From a checkpoint of a small mixture-of-experts model trained on Wikipedia.
Experts: 32 SwiGLU neurons an expert, 3 picks a token, a softmax router.
Training: a variant of Adam for the experts, 5120 steps.
Below are experts of layer 3 (counted from 0) of a mixture-of-experts language model. Rows are named router (the router's row for the expert), down (a neuron's output weights, with its number) and show model dimensions 0-127. Each number is 128 + 32 x the weight over its row's rms, rounded and kept within 0 to 255. Numbers have three digits each.
Before each expert's rows: a language model's description of what the expert responds to. This comes from a sample of Wikipedia text that the model never trained on.

# expert 25
Commas, especially thousands separators in numbers (1,300, 2,089) and clause-ending commas, plus en dashes, table bars and closing '),'.
router:105176149113162128136117137131173117088125135155062170153145127179180085132120134123191164137141158108145127069174196140071140150095135094105109079134145213148113057131149122160120107092110140113106175136129122161143101137154065156143044088164140137080089133142117131110128175079167076097118153100174141135162119115065146121114139158168118157109143167098152089129137139115068069158162
down0:161140135169058117161153082133144080120093124108138124129154124164124141103102093106122150218209132091108149100096141173140096169174133103172096190142111158212096151153149107130138126166121113127059135149116129108192154102121108118146149129130245156148122125095155131122164115128125147141138077156181100164133168167165107151135179127124178120161127100157090113140119105111081159175092
down1:083134116134166133158150173118107139112124112142113183092116130095145103100136135162136149046134112124190078152156056138065168130122119165103098094152138162051162105141176165148160132156122163143109132101141148103087111101231111147163064174079085160124105139159097081111065172101147109158116106130084114105161111161103116119093167188132100136158113098099135150120159132134101055124125
down2:142086076168139141105096096120180161140102166153061112165148126091076151096095120160165106212114205101133121129086126140181099091121151154154164148131159180171083147145136137133124115139174132139142137109082152134107150140141125140089126132097146157112137137163144091168166186154102118130144122151150094087176131160131119201179145143114148158172143112135146039128139201137221141162147
down3:063102099063141128159117131133092131183134163135095112117203129137178160143122180154141120130203130126146102169112145145143116158081085113092120117106105132165113100130199104125168128156191129081107147146162177096168109122084126097108119117151181129159192094161140114123144148144100154197113135068149081078099115115121081114119197163170131125172118126145182088170118157105197106124100
down4:108072173144162164062091106142153129114150170139121105156168118197139147134064129071143125203117109141137212115133134136100122157172120167133112103123155102118193142116122116096113070120179133114113117175131140149179105176127126029149110161135015156110136122113102172100149119154097148138133147123130116116089083148141136118114100150091113115085110183125120135132125166121123195089171
down5:080075150161138217164110202091132126151139133159071128103112116168142142132144095112169125149188097112132115141072126081114061079095063112122163072104134152169152119122067149141137163172186116106101125161104124060068184126146154150066117085112121109136172189111135122096166093119068099141085138146116100156147120196148117158111128127172161137144105130129134127147133137128093118118156
down6:063147207130093119090109127169139114164151171163122133130180129155172150151090196174109163084091126153129167140101154148063150082164154073102093096159114079129148150135069188080133184130101116109089135116103064068099120142153153153164123137125109115094130116144115123121127179114128130083130099097080104133130087163121109168165126082168179157130124084067147094110110076118090100126099

# expert 34
Single digits inside longer numbers in tables, dates, coordinates and stats, e.g. 2,10-8-,000, 5:0-0; also "new", "its", "original".
router:112131172127104170151120176107149140115150122141102113135131110164162121169132155152178114139146111144133170100122169210129075140103110069115145123096138147127088120146139080152062067129091115075101179127120087163149134145201074165172087115119147133071120124146139135119199119117112131081025177073184086141156153116089096097093112101116141178114125158140167107103127123119069086155127
down0:118081132137170102081121140128151118132223112141120099137133090132129132109106151189152109128176144137130112155122086119110094085104059179166140138144199134199134121145165111092124139143147093094127191139087143106134096101110133092161179109168154075161133111076161090130170114189136255103117154136082139154123145150134129113118144071140152180158157100144155110142118144097172150112110
down1:128172154169124159115120128097090153175074094146114140185119141093172102137124127110131122135112087202163111136128116077121133136115114062075109160143120138125160166232086151194140091111103116115080087117126168147060161098155110099071153155085105169136150196134111111108116147078107065150159102143092184122107113154101137080142180156110138125134103132079111112122119091143054098119128
down2:118124165122117123103152163133098197119141056122109149176129150135101145100120072169137140123112087117113122151156135109098122159160122185118168177137166167187082105124119202125093135190099163135100151155124161125136109125146125189131087107123136123058153115160137094113164205131191149116158133175161092075129137111117145111144168143221126189100114071141149151111127133125220099128106
down3:108151132180137103157112097151115120125195124134126090127105086127100186133125117150111073152114130145146132121161161131100152171135090111142199120165163123121149130104109160090138138157110109166110118195154124116176088134183067121091171158133150156096167096102091087149188117137153155181119215081117076159170101184133160096060118153104160118105084184099084067154181099116098113140130
down4:188160179119151098091132139117185140154098151117210146144136120119094095136077157146165125167125142131111117148130117115119150130065108187117148105058200100112155141142136141073135160106150119128126125174144128129135118126129120152146140134165128122101212079091103123061101092089186149215173119112160116056147145134090113098153096144073182138087104147140151127149097118146207114156158
down5:125045182115140144155184160113144132172100140229076056079168137097128148077122117150109147135141175117156109129122103125132122088151151129097090068165119167162103136107143132092172073151127153166158123141140166110085144065125115141140139134136164095123189135097074159187138155150129131141167149143081108163131106146128183151125137087185131089139088132130121129191191085147098130148168
down6:144171137122143098104119136204064112100111068120094090140176132103125110137151198124161086122083120118083108108109113099097133174139135114118059183102158077137151126122153109093158156126129118138143146100122143094090209130081119154128149097160109115125148188196112160095131175080141196093094108063158141206146128116147116118065086116114103100112163078123149129109144184130121083142099

# expert 40
Verb endings and participles after was/were, such as deport-ed, institut-ed, built, found, born, elected; also commas and "old" in Mold.
router:126145171132190159139094149102148127102167162107045126113131128115157124118113188087147159099135124113143162110148218184096177149104150099158104085102140144123103105129169086119071109105144169094141189135150117137109130132178069160157091109150102154113076114157118106121154142082143127095075110088206109136189136118086105123137116109171139113150104133066208117140109159080105077160158
down1:098142176117166158129172112108074165112112115161180143121148180127115088160088120144163179141163085160091157142128096157159159169098096185117158114116163149156130134171116134118126120151102201093152155114184110166145072076243125140160135177091101137153104126119133085144155093186113084127138133099133119164157111145094088143104148171098105086120118106123123079097196098069115175131115
down2:137125085093080107137110137082110094139073085097155131156136180194121077105059061152081099156105057122100106111127212142128098144070133160123187114136117146086133195177154132126119145126153113141154141104111162109166085107115103184089160151128098132083101156145152134078132125100105096084205108125143124106154136126125146142126131162142156215111120126098123086165125116141058144141106
down3:075151105133101065164090096176186126172105150112129128147143096139142144133190115129137143174149172090090108128087127162192111161089205108148122174113180114149124140171145182143141135122085100140162170125129115099157177121081110137108160100067141202141080095178085158075127170114142130162139152144138129145161119106151158093120229155086121129123089123127174112095160096139152093126097
down4:136161098153117161137208105127207104119155123123110137104106138193107125110142130090066118189166100130078159117104183137098060108123124137174119150139125106075152169112126177144089090137148049136154096163062216119119128131139116160121144125126082165121140101132098124143145081145092164069172159152103120120162076133109137123114142150063108149117121182149160162128178146115141167077088
down5:153109151130175131107136160095116167068113130091101101160132127150117155086159108105126127109142080177128125174174055191161125093103116102119065072111161175163115111091103161104142079075124148164148174109164125071140138093127088159144127164163135123113160127118145162107148115136095067112112123101135107127105138121064144196117118144160105105158077121101047110152184150130052131047149
down6:139118145093133134127109126179063102056122123130106142119167130113139193098103140183205115111142083128147172194102125082054081086090068189146088137152138152143121099155164161127116095179129143130123146175128125159118162134111137142135126128116151113125106122193097151115092174113127209097159099103111117128153108172025101132079111123136140092116124140185112098130092092153120092083118
down7:097124101121118187155118121114077109196136115087156157110099165173093154103194122076109117109079111120165149165144130119147113102117033142129135135154143123167141141125167061102112137142108078127072087071149092096135170110073164153109158194069172150098102091119179086160152140124087149054091128140152131157104155090145141151118085093121089168169104124118167133132147153110147071115142